Experts of a small language model.
Experts: 32 experts in each of 9 layers, 2 picks a token.
Training: a variant of Adam for the experts, 271M tokens, 5716 steps.
Below are experts of layer 5 (counted from 0) of a mixture-of-experts language model. Rows are named router (the router's row for the expert), down (a neuron's output weights, with its number) and show model dimensions 0-191. Each number is 128 + 24 x the weight over its row's rms, rounded and kept within 0 to 255. Numbers have three digits each.
Before each expert's rows: a language model's description of what the expert responds to. This comes from a sample of Wikipedia text that the model never trained on.

# expert 29
It responds to: Last pieces that finish a word, often suffixes, such as unfortun-ate, unaw-are, encoura-ge, comb-ined, def-ines.
router:128118130089111140145105104121141110129128108139169146147111167149147094080101120104089143095117104129134157135103148105103124134100168102130122140149111105106085142145160118129118110146084138175154136133096124119148130150135105134158118110174127151099119103083152117082112098108114130132127137108137135067130138159172130102149128147120151123166117119125106121131098104136150109155163204129144096173144130174134126117102159124147132122112154082141133104131156143116092095159141094120131159161109176168139114066130152125138108121154132126119196142140131128167139138141092100128
down1:152092123142146117146122107171160109151172157178143109125143148147158098126104157122137162143119137132127137160093145151158123156132136139117131119092106120203157169149141141143141106109138126103149115090121119095130103130168129090135145119092130110111130090118149119120113105100124137136164156092134156111134133097088100165168150128147115128196120116149111115137138146144201145131112149130112094149093124117114098147124140115152127091122156162132138092104082119133133157120151119149140114172158101126110103155150140065121157132108146108164119086170166133125097127126165118122
down2:122153116133124150123124136121152113115126122098156097129112130123165100122085119099109108129118120116162087122131133110149107149109151182104196160173154146151078120124142140110145166143152163192148126126125106121113118125134135118110143090116109085157095103120177097104137102135112148132135150130108105106134147092108078120085178086128154181122138144152140126140131128150124154122076119157150131137127139128122171128184170081130124118133143129108125135145137158132126162129101147126153124164132090147141148139122120088155106104154145125085121155092169133130105156113107148182
down3:130088125145113112136122114121118160120107119199138123143104102128137144087101085140102116132111148098131144109104095107118096099134124174109140147087139100145126164171112146137125166084173149086158135118118131057124158142155173112114126120146149136144086121144160099143106117119108157138126121178133147129120105110107086127140166119143114136126144150128101110172117121166140122113153148112133143141103108127136137126188144106123142114134159114133093120116151198132096132109115120136143147110156085141131147168147089144127108139057139111122107111099153113121113139073114141155
down4:119152125157100121108123124126138115101123130089122110122135108153143179091132160181137111153115143109155120107114119104143117159119109135133135110135120108178150103092142085153107178126125168167131076133108126127145168145136114111114110180137131131126124057096138098183088148105104129118142127103128161131100149108144127172085109149107154115149122111107155115177150130131103122162055098102141136100123154161123161131126099119086151067105168124111136149135123126133139125140142152148164111108110114106106125100164137130141155122117143107080116123135153102120129122134087162110
down5:148128135108101138107139120119103137135065072134164164135088108113131125153101122155149096103093168132133121138077141126142124110122165183149136152118147110118177101164112110158116123122128110124119120142112153157126137139151139099137130156102106133146077119127137108149098133132120116120163095097194141117151157139121094116118129091136128139149161120145098106160149101134151101102088118125184135135150134182143164091127127115120135140121134127139175092143136119137135108135054112171142084126133107176145148101124103142136157113112125111162164116121165163097117117092111122141
down6:114133101152149134134114142156128164114131145090150087150130107150123108121142164194126080125111141096108165145087161130109146113128123083142096115112139112138131089169100107104082176119109147152141129150140106108108135160154161142084138114142135145130130142128105136148109110153112100131141081157152122147109084165124149128114177124121113139119125120131097123167116132151121119120135052129166099130138079107119103139116153104109167130104090121142113084154166118107137135103121131133164131138131085122155105113088109086084147153083126133133102178159102135115149131109095132117
down7:116118142150135129137111147109138128103102143147130098153183116107145130166134107133143178159147090127129118088113118139170126107129112085151119133089092097139143150172090102160127136110111107089089147116137108127095112116161126101117117150184154169082152069124122147132143102117161156152113062111146146130122120153135139127177145124110122096136113124116128083168118147113149166120164093113124142164162132105119105151105117109153162145114096119136104149083114071083136161118139131121080127120113118131093117129099117111140160144148120141124126113156140110130170132126172149139
down8:116138149138145116089110166138142131090127083121111134147113132127172137133123094118113109127180122146133170115109168095108147105076105134107081095090121133142111170119169146126115142151152164129145129154119113159162139166074180125118086168127148128180118135075141164161104127111109108110125116076160102132119168139139092116140122148127188139145121154125134110083100140133107131111105134116164068114089109132134117117157168117129099113150142109165150113143153134117164137166101141131134162148104152104105161143154104137123140130134122120151094115118140151122133125118105106109
down9:114128116134163130162122120142152117103167181157113155107129098134163138143136101133123124095104154156111111128092136107112140114161081119110154110128134152162151153138142139121127116156146127133147122149175136132141159127103161151055111139182113106135094096110139128165154146113119127131134110119110162130120137126117190124088078162110137124095135098123095109130095114129088094133099112133132165158086140128162103122102094151095135113133140117111125127146114099134175138185127182127115133135133119143109165123123104109151110158100093136166068130120168141117067144130110143135
down10:134094115114141110138135125135135162140121091138134167117107107158145139122155100172100092120104138146120103093091171127125138063119155180091115117165113117102098136134133141146122143149077160134132115151128166092156143118164133127175130166135101185104141145157099155107115158123167115130106143121122095170109099141121091153107081164127128129120096132067135141132098074087136101175100089080144122078122120114121104113121115140127142143119128136102116081130155103105165153144126139119113130077130107107144133127128137113120125151100105119137148117106143112144163103123125115143
down11:142146175122114138133107150141115149196110121159162151157122163131116115154095113151153110117146135139105167086109146114156123158150125140119124138130101116109128121167148125148156125150127157148146124121123161125116143105151161125172106152119142106106102088139137115169138113092121126111125059091163138134141128132163051153149120126105101116169152104110140109121124084128091130106177158123138110085114103146124137121151121103106141146148110107125140136107153143139110092177137122147132108097146118125118118116167161097131138148166094118176120152109103157120159137063090173116
down12:161146149088114104097116096164111102128138115196133130132160131158144160124161098148150090137110137164100133152129117104113105124164160169169139161127133158119101132145133118106165129130139130112135119116131145138179128143130135122149061121107142171079116158161103090090125154138134140153115111118171160132166145085144122127152124111134127190144102119130100115154137104126118112124186119111147156162130164087142142095119176152115107116140122116138129141141089111115157117127165158170075105128166135131123117102119132157149119141140133129157120091144166117128174142156134111114
down13:137141104113147097100159154128174149127125120113157101138117130113132145152138126145119116068105131113182106113145150114141084143131100180132131128124176145139123104079162148101143102147120144144133140144121173145117173129128141102180089129146095138109090120118174107153107105131142167145116136122098097108104102085121067118121145121122164161128133070124117085080113109146120108136105109134129129105134142092136160132160138133119157134167163103171120078109172104126137125112084151098116138124110115171128118126119120109128138092126095138125136134149092132168125130071139122147
down14:136128112134141110098136160141147145116162157111102149121141169104141107121149150159127109139141144153100158139135128133149153116137094034108150119143130134164176132159138119115120122137086147127132137159090088105160116121119157136063128163113167143146154132149148134089089174151131081133114151130144098154154160139138201121127126151103130124094127109141128140123085157161107166125128140119135121093088132167125123137138134118175126131082133132168129146124149126108102113107164142105108130123131169126133133160085118134145142117146110154116131155109152133099150111203119119105
down15:093096109125161130157150121112096107141118126142143145096147096119174138127115114119159101099174132111141183113125140091127126155131170151145157174145119180160125133108149159129164122098123193141146113145163130095108104134146106106126093128115132111107108124155182090079119107144101142090151136140130148121142107077116081107115154120151102119111136130158100137159107095136125157141120138105147128116164118128110133135134097111090172128108147136146154129132116137119164090142103176165114182134166120090126128125165136108121081120109144117135126132105099139133155187120112097134
down16:123116172147098109141151156102130199140133094129167127171103136171113081176106122128147101109099119124135084130148079122132112145127109166136108138125115153085151121151120147137099143151143131129106151118145107072100109131126177093138108120136116145163144121137128127135095100147136102137107151138137084174115153146101095119094129083116128105185131131163117102122143133117133096112092121138131139151141117107107172167122091159106126136113142128087114202145149106162141146107162140101123085132113125127110145113130107113134132117111178177117116131100113130127085109117100116137
down17:119132186141091170125125107154128130134138149126143108127177126080153125179123137098144142121123137111134102127112155097117075109110137131116123127099141119108112103144122189153181138111120153148149155118163137135131115149109147089180128093135105127122084149134145117106145123149131140097164115162098119130140160104118108157128153161121117160127116084110125122111168100129115159131178127182146100126093155092148116149136166128124114148107090133122129139068105121094084174130113117068117119169130146156115163121121110157122121144099116129130133118169138166174108147141110153138
down18:077152110137123122115147151131109077098164169116133088110141129076099139133145118134127123133142125141124180142146142146126135111110147121106071098125156130141099134136141107092127155125131126098069174139128123115166108143126127128096151114159136146107151155146142137133155105123121133103120167139106105128118111094114186161115122123150097111133204113149097135101140118098106167123174118139163131154118091100128146114096163142119123156155098146106108134101130112163134104135123165125148157138090116123139116128095119088107110125074090128122091120134090138096159080150083117158
down19:162149109105111150143102137085087145157138117185131126105135117100128147146170144150146163140152135121135120148168079127121110114137151128139147144228171155095104130137108185145159080129122140146143151117123161071104149145167120125116134112138136136116074132119120107132159123156118151144156136143147141056150121078116080099126136095170106129137104127108143132136103125135136121138092133145130140120119126103151137158162122130133148117137108164142127119161089102132112168082133140119128114140118091123120154136144115120094154117148156163101148107174143122143140106132134102106
down20:087128098119097123118190150079106160132089111101161119193134116162143081134145135106144127140183151149176143115156143130095090124161116112097112136137185131126168145198107120146134110135129139132141163118178125093159119136159078170101156143116137116142118151137131106163137092133102120131137146141092109137154107122110142106111104109130129137144129118126154146126149157110130174158122119119135109116109117116085135143125109146126121124142109121136171147151110152096110150131180146122142122116156155156155140109151105090165128145162167154122139164151113101149100162143140112124
down21:096147113127138173094112131142181066088125168136171150185140120159119124130111115114150120147131117131113136074118138129111146124106133113112133151143107113116131123180144131126094119099151146086134131124078107124089122133168140135117098138133175120118107105109144125163172115119162108152160115111115160130139131167150096123127118125124134126108112158121128141122086131145095119138196117156138158152137144151186166106143101095111139113120103127110112177138100128119135100105147157163123074126104114163156116119109145111107173074127115115134129179103129130145121152102102145168
down22:127153149112145129154097083152115139171094130134106107100141134167093165121123100112138172134122103130106125106105124103137164120145169175128134092138122199129175118106120135119133130113125113137136151137155182147111129120120134085152136159119094143106109143134155097109152118152133119098111117108114091115120122094098102118105132145127085142147101114142093108140137139101139137097106166111100100134128123126075148142154107088057146141186111142145123127083152081157116124130110129147106133143144158143129176147107140086136134116154113143084154136146155086114107125148185140116
down23:129141184135172159128130097192132139103132147123125110123089122130181122116165127111136130102127139146131087136117127116133152134152116121103152076180114151185107118135150113154118144143103125121091151065120126130115105138123122118083178127105116156150134125127168098127130177124156107120135127091111168124138115114133140145151130103102125124127107112122139144161100148116110144109141127118107132146154176105163125117098177152174180099123112116158105163087151143100159148111132120049126127093114166086158121127109144114137145160113103118140097140115126136108125099165117138143
down24:108126161077123145117154151093130138127132177150125170124126131118106179123118143114162135112143141116080108132180119131104108114135170094157129153156112108132161134109102126152121157105118092121130129118089134139139111133106167131138144148145089104093134109127145116127129103104099119119131136182098126070086166118145104134154131147160124117116115098095146116168101114163095120149126129132121131131110106140155152114192123148095083103155117116117136089093134135120133097120104177170123113130124139148080075158187145109108140166125133098078143153096111125126116168131113135128
down25:104160125130170143123160159122143099102177158110124065160149105133117134123135131093109113150121103161094138122088141084105156141142124128121157116150138181114141112139109151069102105139106120132110122158094143116131109148141086116126174110157102118179131124140154127117159078165122133147130145165090114105134083164137158113106171113161137118131128127114125183133142124138118149127105076109144155133125144128154111121133108150112129124087116126155121094137177155128128129122104131099153114139154108196138115071137102153091079132092125131149142141133160110122130147103132110140
down26:103123141131150130163144131132132115127141131080132108108121140106145105098118144094103116132149156177128121166084169100120139147076178151102131139116113142154119174121131089118158147150121095154100138107171158134128121141154131141147109114128097127098118109092181161109107125174109110148138155102080108114149098121130150145139116121163073139128149146143081086129112128120137114122121110145151183152139131110124125143129160121169112142104133144147102168120075121168090068150127103094135126140110091131112157171116163137127100151132144140125137127152117146131160151184163101139
down27:116149103133139099085114127119084126135158140175173185138123121172105159122157168101110138097129117174108133171109135181110109170147133164130095145080162142153092139106122125102165094160155147085102153111136122120095121156120133136122186142142139134096137128202118115106122151117094145148124138116137107116097135140108124105131115140120121126108128141127154110130131149095123090125113109119133125108162131143148144090138126160065103107137087122123118120161125131081161107116101110147175139163122117152137146137112138110123151154111102140158120120117134121153132180117105109078
down28:150127151130128138096122155157123145134108142119123140155137111137118126145124112121118131147121153087131129110127130126128150193096149167173116126176141108109126141128143119167123072106124169147174128138117136097115199131174080131091140166154150097118140128156125115101089118131125105161129099116114122137126147131084039128096136159101163171096155124136124092091143144163158114137133121124118129124081129098143124148155152131120133144131132084108139122154088087119100167104160127135132135125130085151121142105119103089103129151145145126129157093129114150163163157103123140167
down29:158132178074135120096122101146142122148150071131178106099106116172163142123147126087137118103146098152125149106112121142097170133082138081127124135123132127106112143142135098089097123157137100091114170128136140145108135134146134133111165146133141120112132096101147151153131150148130137166132088110115135168100099183155130136117139137196134088103135115103148125119126140125128149147140146127152130130103122144150143147134127129129146159131132085158117122124112141103125134114112141113127148114098117146109116113093098094073152101160177122132156100179172069153125077148151087123
down30:070132104116102121137142158112169104144129104129130102123114144106090147096105139150127117146153142083126141112104127113150139117098158138102182106110089165096099151122150134100102168102125137155119143163108145186139156191112159141178089171113133149146101147125135164157098082098103117108151129106132125145099181157158082135137113127148116115139132122148131113143125105140114102141148086146147125086106099134117157113163179091141144121144139137117157101155142149143143098166122107121141146111123115129138168171095102153138122096112120092166107121147121147098130140110137121128
down31:146126128157138114104159118131109138142088135078098077138126188151145108147148092109081149134102127117148133150149126112159151109103140107139183157128138099111108147122130120160131168112075144121094122137134130084134120106113086105175127110172116145121121160128110147155132141121131141138137093127185150143089151185158154115137168128118120118120129111156156120119094107117119116109176082133071153143116124123119135136061147153128133185100107119108126174125142130133147108100138117119139128132091115160138115118129116170136116108155126133133151100125119141167156074092145114140
down32:136155143114147103164108088140161094158145111165137157104141115178176119134151117112116117145143148128091118123134142147128119122141106179145087162108118127114136169154126186096113122112132124121142148122081143118155104093159145083173124114108119143149146111147116121130138113094111104035125120136126175154150092124100066145135152121137141142109145126092175114145142131154119151134176173122146123159125137142125117183151148120137110107148143132159106120119150141125122096133138110110128112113177152141169165121148101088105085124137114141136107130170113141146101148117148134130
down33:086130183162135141109134141126091134118155144119093115121129137114120132180091159110125145121148157099150155102120153117155159099131126129132142091142104106131113123128124088140134173111074129116132086161162111126107113148124141106133136121149107113111129117095097129137150117141125178102117152140077105102111133092182167149094088125123150134096134127107088129125112150113124083131128152134130136110161135100143105186116107173084122148115159129074120089166125131147131089105120105110114096129144099156198110147143134137110122128135142116139060143127116120096091138145149155153
down34:142121064124127102094123167143155137191122135096139138106098128099129121119158108128108085096143110103089128137104128130126112182127144139134126121126098152133164162124135115083125110151166110088112182139086113134159107164162155082138090133121166137168081153137145101130141094119143131132167151118162175143134109148181118135110159129160140150162116150082110145167098123135126127122136120154112164144131103183123106148131150144112132091155115105148135076148111156095115090109156120111119109117150135172153131151104097151140148136139155127132163156134119141126139125139126110133
down35:129109160156141093167136105087122136114126144144123151121103121087122149140140149130146087105064123147117101152135147147121124141152093167131128170107112134162172126080155139153162141104162141187128096122115139136085132132165158114092128101101114101115154136145137117114074132113117121122094097126109141133128118090103118118060126151131115106137170124134103141159118083127135127096101140124122170117138108119124086151161117115116137137092133142128158130111144140157078082148126095160137120116142107112096172112140127143145122145141094109138096139114112138079085174113121176094
down36:106121096107114122153119112137121142142190121135156154133084095142132135142122119175104133132100180117142145207123131185125115113105071123132159143110107136145122112169118194095166072173092113114119131127117171111116167072132104126177127107114150129134122154119130115126131128139131212134175072130142134111142126101111124102099118096135123142155142136153125121115113149142132134130158127092111125107161102125144128092146144122108144124135105127120118133154092136082150120126126128152141128109110125121116115121127094094175098142132134140155127089130160136120113156104151134107
down37:113109142137145133124151127167149145143117132087115120106114099126120144136121138128106170129162127117142162125115097156146120183108106125175138077137085138183164099118130111098110120123112124117109099152133151095108148118136101146147173202122165100128130131117098153115092117120135133172135133129130100134141163134143185130139099161072138165073098166138100147169119121111098111142108096121094124132136108146098124172085132171100123105139172083135135103115115089102116127143112102117125132146166107119118119108106168125145144096136126136133122109108077139107093115122130109159
down38:110136085120123085124159115141080128119102102110138149115109171118116127153109127148091112125116116107177142162082140124119105098127163148123144169119178135159080115128124116162152074123113131133175103135143142126099114098141140123203132082123139133110093150100110116120164161113125146145156155110125149112144123137104097156157152146141105113152100136097096125117115129144162140121184123161157121146083165113154091153123098124133150152153114144116120090162143121165141166158121144146117133147140099152149136093116169128093128157159127161169093136121120158122113147099096117131
down39:159133117090129130138149151109182145133123125136107130123141176147110125088130107171087150135139123109127115152150128114154117086161109128107135158130100138115151137080158136161121092131118115134191143085082105101153128113155099146166150141114164143119139164156123109144113127121116096103146105158131123108093138160116136104118099122139142140136139117109139089147120123143094154142123160108154051106110112114108121130145119115148157107165127168137123119132188132122106131129159169083117138152132168131154182114141135112139090123107133158134127097068128164162165157147105174124
down40:124093089145103145105077089149112120142107142121103149127180097171131119125152109142092152125099110145138133119181131133144108084134152105113144143140138126123138119139116170113145083099115151123161083116122179114153090162148123104087120115153175102105126153082111179095114125129082165157103130164143129147064115114080109153126148152149160136140149122099114147095140113168099115121125104141146135142117136154120111130093107110104121140093133136135155130136136102177131198121155099131111100136132124122120095111141145135106136156131118119184115110150113122143143153118099106117
down41:092102098151118122113120086096096095109128133113100164145104156112111091164098090146115130124127096144175120142131121161134109122135131151156153133137138113128118119146108126099182104119147158113125098060124104157140165127110150100142116091143118141144132115133086120116104130103134126119137124170083142112136139097090140123125125107142114108143143121135078128154179118179126110145118123097120125169124136092145091169117112122121131129177157146172148111130119088146135136142158084144104120149147081151146182145147140105091135154143134170162126154100098116095147135137169187115
down42:126159120109127143139116122150158157121111111141128138130179172153149083135121154095133162176146120115133163130088132077110117177174127158167126129111123129121077132129174191150108107130158098132126077122119116114113140110129132119117153106101117133125146170159097141134139091128120165125145125144150108120118122107086111125149137114077108138187169097102092142096088168114109105185160147136112116117136160099126107127141115135141167139180155151128136150102124119122089143112139144131128126138103145158142101135175159164147115118108112126157094087137144132152114134102108128107
down43:146131081128117107134124143085076166129143108143161104107117090117160115126170094147088154116155132174118089136178137125127145151100166160145127124140148144111094171147127142144115149123150118166093159169102102108142122096114144141119138106104122158143176143155114154154138111169124082111141114119111117148131121081101087171072141132157138126163177137118193113123105147108164112141143140130094141147141120103144103139153111131142109144133140127145118156150105149097110148139143093133161119165094154093105114134133095131163138143102144125109154129096098113136082137100128110124
down44:119131151163131116148124092159120145141108151099106096077136148113169108128171142150171154159148095131111120136124129140116089094137130050145122110137104107139145115119128115146108131128135158136117085100110111139101163124176109133104127156124108132123148116129138110109117139167133066145136118101152155112167176140115129141155097180092094137141120147137141129116178124127150110156111131153144041149136131124103122125116130132127177173105117137169154134103106114115075115136167140090148118101147093174119162091123143137108136117129142115124115136123080136136104125167121119147
down45:095125096090114120095124099117124112146117134150112159152106129082115153149132128164181106132071104130145128082166125176122128106117108139127108091135154102083154118108146157106134110144121113150119151167133139148114156106087103173162170113124131120106133135095128099119129113159189105146117116140138106173155098133158160127115116145141122122117163135125102147101136131139094102099123157152135140096172156155128154137151137160128095127134093119096185104169137091142138129111130134102121099077093141129110144112126112152119079099124148104152100173159152091122144146111133131157
down46:096134103171145106176119113137135104106154123110160103121131123092112104166084160113094159090104138131121121167089139156130125115140105185103112138129113171133165135121121139108122122143113107153134131130134117107133129110126102126086141107141086121144109129094117138102093117120112092115126107132090099114104109129091142181113139163135104126129145113131152119073110134103159115134154122134139123066185086141128079173091134125139150110172165159147150095105143127131125107134110129133160146135110081141160125119140142093123123133120113144100087101177083190108130132138098113117
down47:147161160153140149154142167118137120119105147124136141154152119154117144140147142172109142123119110195146114154099161132084126113118113097115115123106169184159110138136099165149113105141076146142131157141127090148143137129091132106100120172147138134129111132180093086122183163139152156133100166142148111139088103107066075147134161103112126137123127132140149170091116117081141146144133133147079104092136116112123116154147141128161110154142120153139132101115152140147147116155158139134110115116128135112123108080179112102098150159150142141129118120146096103106136132175138123155
down48:128128151161156104088088101114103139165122166149128117094086110124153148135111130148149142108090157180149141119141147156121093130199163170123138158114151142110137103128158159160143074130120126162107103084160137153092137121103127129142090129179140089121116147100161116147181119134143119146090131139168132093116105088118084113160147122143110113152096129155143149113149124106110089100129113140154133101123158167133138158135128121109175116150140135154131106136151135075182122131143164121161122122128125120105114139139136090104147109104151097119144103130136147091109102129154111124
down49:134165132166149141132119088116172116136146119144097091121136153133100150122098121131118202142146144125108111154139105116130119126135117107173078100165130139133122127127130158079093124110087123077154098148115136135100108130098140148075094132149102094108126119134122112121114165098135118093142145120130094069127137125152096183147122116130114088098129128120169099089104111154127137106136150144093129149145162163134119126158145138120136165121122146139100142151125105134150129165146127153163098144120115157154098141113156125136097131205133114078119149130114116154073117114166156143
down50:147134149159128102117098108114127127056176108102168142143144157155129103138146077110098116118170132123150094128129107092151116109113148082081139144117115141130141129160124097141136169141124107152138073103128099109147127134106125118099139120102120133117156128137131119149123156119080124110126135133119154205135137157094180153113154141121129109177135077112128127144090107147156134128147082118128132098081122155094130139128118147144119090111129058120114157124161129143110099117147108119109129130162139154115098131073151154113158118103111107176104132157121163143132125153102138141
down51:171118128180160136134118158114114140097104160105144141099119082132104124129098134067139109085143111095143158131108108107091160117158141056115132171106104128162138110115098092142159089160113173095139203155111133124098142172125157100094115101150149094110141117117144136114100162123099110136127143122120150109135143079132167151154114137143155127146110142125123133163091160133110120137097133115135134142090125128144130152117098113134162074138124114115112129164119178153128105146121132094136131117148116111131090089101154120157140146147102101115152141102159147126120156120125130154
down52:120137120109125141122107117174150088161105166104133107114179161108136106145121160096150115076113159128081123141100131115119115143105155126113175149118105117124132100119136087139144114160106173133148110129138115124139095171110120121139132151147142107113135069135173132117118116095142112127127114130114129147101102107133099158126109141139137174140153144093179110113139149151152109138112089155084109154143108132121116149154074111164138112116122149108168131161152160174168101149114132117175108086122140080109123103129080144119109109099130128090142156156138116152097181157151133099
down53:116152169120142122114156139146134106130142137123111151096094096113151174139129182116120126097123132125112114090053185080119140123119148110112109137123111126159168141090136115116124129103162117107109115158118134145157120111127081117128145120108117080136179164169146134173126133160093119130114093115124140134174138135151173101129146160131158112139108118135165160126081117156112119126112132133118078120109148102108144123137053105128122180114154123164121129093105112117136158114111074160095117129144096151113115118116107148134147143164122150128171150108153112108109127132150121092
down54:131107141141128131129090133097134170118105117127132133125109131137144119167091118112117121155144109156158091093122113118124093099102131137117106109112116119131133146179162129125123109132140159128111135097146114142133114170050088137073148138164145126104130114087097144141084147164158175154151121089125164161176130143123133133123118092106124129111139132143112145156088123120133104109159121091110087095099116132114080134086167136151127125094127054133121132156112094139116163128137138130118108153109092122149118101130117120095126157122127184138097142157087142091090143168109151108
down55:109126148130080104109142147161118099084130157139116135157155112122093110156116109112127160115129137159107129127138140143116155128146142131091170153088136184142128103133122129129120093121091151086121125173134108097102128121137132150169083110147115115108146114099124109128094155124120126089118104166146090115134142098147148143141104121091149175140094134126138135110138133148114156115162095146135154127134162118190127105128169157121088112150099133067116084174113158102152193143089142155173149097171136112140101108120135102141134103117159109110107159145167145127117136137152149144
down56:129113132133133096128183143131129164115149096112131137117131117111117138126131129118155131145159139112124113135156115167123118147119109124180092106161173142110141092112105112083081139145132157113124112113137134087133099109144182122137161115158162145119121148155128144123091099061134132134112141105110092090083117132100137130115142084152125136117105133101171149110146090134152150127110137164111150093111152133142152164163109092146128152128084133118174195122170126094114110122152082162146121114092113143065139132158117115101101141147157114074137142140133149140152127134129168107
down57:101145161149150124106164140164110147131121132118113144131139129129129158147115161143161102137166092091101154076119118131111145099123132128127073084121117126101138145115144093143131141140097153133126083145132095133131106103096071109115112175168081132103156108135116144093147153115108089098151152123142119114119147133103181164103187125087144106084130120139096156096176122141085133127075110140138083102124143129107118123165125118154079138149075145109155143124139116126180136126128121153138113175112144120158117144133129121152074111116124148127126130107163139129100099121124136138
down58:132156122131138131102126123126120114131103146080128158175144148146132144120133138123130097084147142139103087125146150117095085148106112155115173138181153114114145132104129145158108113149138128100130126127115154106143173112147147139136125147126102165112174136164136135152123082117151125136080123068148108141118126105085119148111191116137138160144136147150125146136112109111092091116127092112117117147110099149159130121115092096102089144104102116185112144132148109129130092125127157156102092100148103184154134089105043146097117157136120135133156140126147153142114105152095120169
down59:128129131145164119140079085137106108140122115133072163162139097098180173114136085109115147136128119125097110125167137125134110121140134163108106123101157126143113133151112116154133106111125105088101146121138168133109148118150115127107136145113110129130147112101167093112136140149044132134093128123123127118115138129117089147087167134112108149137120112126149088093160148123147129119123134095070132179118123167141135139134088092131141147102140162146119145052122094123101118147100142128158146125083128120133143126143141106101150127184130113161158063098161132117143140126123123080
down60:145143109121127111122121134119183082123129138155135140124138138141155090128084129114132144123157082158145111118141094164145105146118133153145098117141122116120139094106125089098123135091148150034126141109107129145159119121141126149095145177143131132118162124134109082182122155107128071137147086111147116112103144116128122134145145155154140132096084100121168107084115118153107117140114090142071123126126130161150115130109192080138103129123093190163124104130139160150145108125095112118122118109082128116098131159117152100112135128096137150129106146141119102108134121126140158091
down61:148126124147146154131105119085163135126153098137142139167193156109121124159098154158105108077138142150126128152126134105114156091136134206149136137162165120106150123161143161133139106111180128128130079100120105080153152134149122142138141119166117134121115091158107153143137135135123122113117111137141168133177082085120142123112144124150131093119129150119121156137109139128149128128096112127124136111174122118142078185129119111155136149105136134147098137108151170143162160100126134163160131191129104122111112142133147118157186138127145100145079127141157122081094133125139123108
down62:137152137113125112118124148112096120188160114170153132140115114106065122150121108118135194165122145122149073129131170163093125122141132125107159175131137113107155136107115140139112121155152123135159127111131128088147123104126110082174122101108154140162133099160121144155131110143101122137121131163147144107118174163099030093143158143146129138154125120136131125127106136119107099135161124093117085133106118129139119144136085101101149135170129159161134136099112151104166132103063180137127120161125126163103131115105125135120139153090134134132124144167125138108129133155103146121
down63:138094118125134126162151122140094144128189123141134146146151131093190125126124139092103138125120131129149126133131131134107092101160134087169116143170084171114087104134089137135154076123118078112112126110129144137124140132153110138151136151165135116106151156158140152117127134142143113164159096131059140154160139154159130090124129140143081110156150158127163118135129082113118076127137112127092136130131128150179101096115108146158128131126085097137124135124122090124105168155140138145147123115119152127147122129097166124120167201128118154102105100095103132139136106141080106101
down64:127119103165131123126128165149143121098127079097098068130136155118129142145090094141088145116142076144106124077111128095148147114090140141119161114142130099127111160127159095133107170122103145108106128119141151126111154112130140098129112155139131128103117115144127113113109149160163063177180131132118121144150094132175161120132099070083137098124143135148084126143125132128105095144088091119140118132139125106121142112133120112118110135130086143100105106125147100123136162080156104118115132114125125178213134130125132148136138148118141138113126170106157109090108089156152113122
down65:095133107119106118110110160133137092124164112123137131166159139103094124104115126142130111116078107141139141125120131112121159166101155195099109157155133158116105151158168126143107170133113155176164127195108144081143150123144142100160120153171117156110078136135136127137134086113147115126128121128142110149091134154141107157119122116161109156133179122115151133087109131130112129141146112155165155114101137137120080102145130127136135129142114140138142140120133139128098082137074123172138125116077133170158122124126113116108138085111118114129121162154125120176179139067083122145
down66:078160138132149131150111123137082138143128140128113102153114202176113066156119133126129168138130083138103129140129117123116131095147171143136130122134132109119106079109147160153110166146098131141104112120118136144108086134140141153128109110152066114136134103140138104128133104144145152160107129129133140116069162135080112136143118117089128120129120155116143126089199125135164119138133134148104124141159123102147137157093115142124103115152119184139171156098092152089113155123129125102155105105101144090085102140146175148126150156155122098122111140134115076136118085144137129118
down67:142119104090100182125138140105146122143123156131133140128148101157116119150102110180098124101129100138111075112124119110111093148079113124129146118131077107145175136143122123109124129099128149104144153115139101125142138096093152117134116188123164124111145106106091100156098127150173100125154133131109118139155152125128130164104119163144159128081127126138185122111063100112147102163127103155139142097111145151113104165155113150101131087099130139126077114136112116139118152134107073139131129159117112082131107128161113131114090087159127138133105152080184117124138170131132132109
down68:136108131135160115117189124133158098114153095167151181128111110132162127149142104144137116093162119138108142102134146141075091111119132155125105148128117158099157110161093138136135121170143119142153151164140112107168141169097104121112108114132111109110159131097117126093146115105127106108141143166119115120159138143137097127137120117151149112144105084176127119128141129131112118127155126097114127094136129141091068151144141118124106105132123082093100107185183116135141119177120093156156169144157168120134073102094167139104132132126107103167126123143089119137096156132162116165
down69:089128163097088157102082157128120085148131165135125132122124097094150151111165122103176145149142124114083145165118100135142093138096047061121126100108082123160154136117132113134129141156117145157152148181129115132139101162123161131106114139113132141133140110119142112124150148097102133137159094146123128095143122148216144103159151109152154114114146109177116146139143191111131166118172147122105145130150139126133130148126104134129121131126118113153117129172158150096128118130149151115122096154121117116082113126101134134118127086121109167120091130156125131140148142137141114143
down70:150158138111167096153104095144109131143110167157140103134117142141137147142123162118162138114120147138127136137116100163107154120161173173158125136074163170137136128128145128124159099146112146145146130141137142183115151146116140111145111105118099132151099134073126135118130151153096083119144143133140158115135130122136080102128115160099136144131119119145113135129113154106123121127101116121151148119122140098145148097178124168127113110162098168118157120138109158101146153149100112141160125110194139182118126123095162096158172106141153097147068136108217128103133154104131138108
down71:158125128076081122150107141132139121119112153116112116149149155146132129122133129121119149109122124130115069154137133117116143110132096085155116117147105123141110139116133115141121125111120101122091094128101153118165087135127125100158093087086150183129137160145102128124130144111080147116096132101163134135093144160146143104173132137141111143122129096139145087100118160125159110119135106154124151136128138090131089148075101180159103125080113109168115150118173171166105110112145092132151133113089100115128077094140120158174135106169151124152144123152124115190123138154126150083
down72:114156121105135139127124123121129109114140090096136107148131137103137114132110158159112120147130139140156105151132129157127147129106113145125106084113146144128124165166100116155086106101127079159172141119111089144181158120118111138125127157110117137088132127111151132162118122173133097132138078140137125165106115159133120161062157110145122106119172131140170126089209102166131114165187135124099120118137130116119107127135135101122119155094113138130153120122141094160135174146195134114123134113102162088143117110164082108123117134121160129176104081149090146124128148148147119118
down73:119107097108119125124121132180133145088119116115131140110122152134126115098124143133102128121125089112080134087174134111152134106177167097167154163109103131139134151140128110139130113082123158135147137130099085120123148125111137094139130151094144130102188149092175143106110132145128110110100170139156090100140160115114122161146107114144174122097116129125132139138066110162134138120134136152188145118106093117120105121129079084170130115124172158111120094141155156146123113140148079106115139136152119069076129150116102169144134129123164137129121118119127093145111173145117164119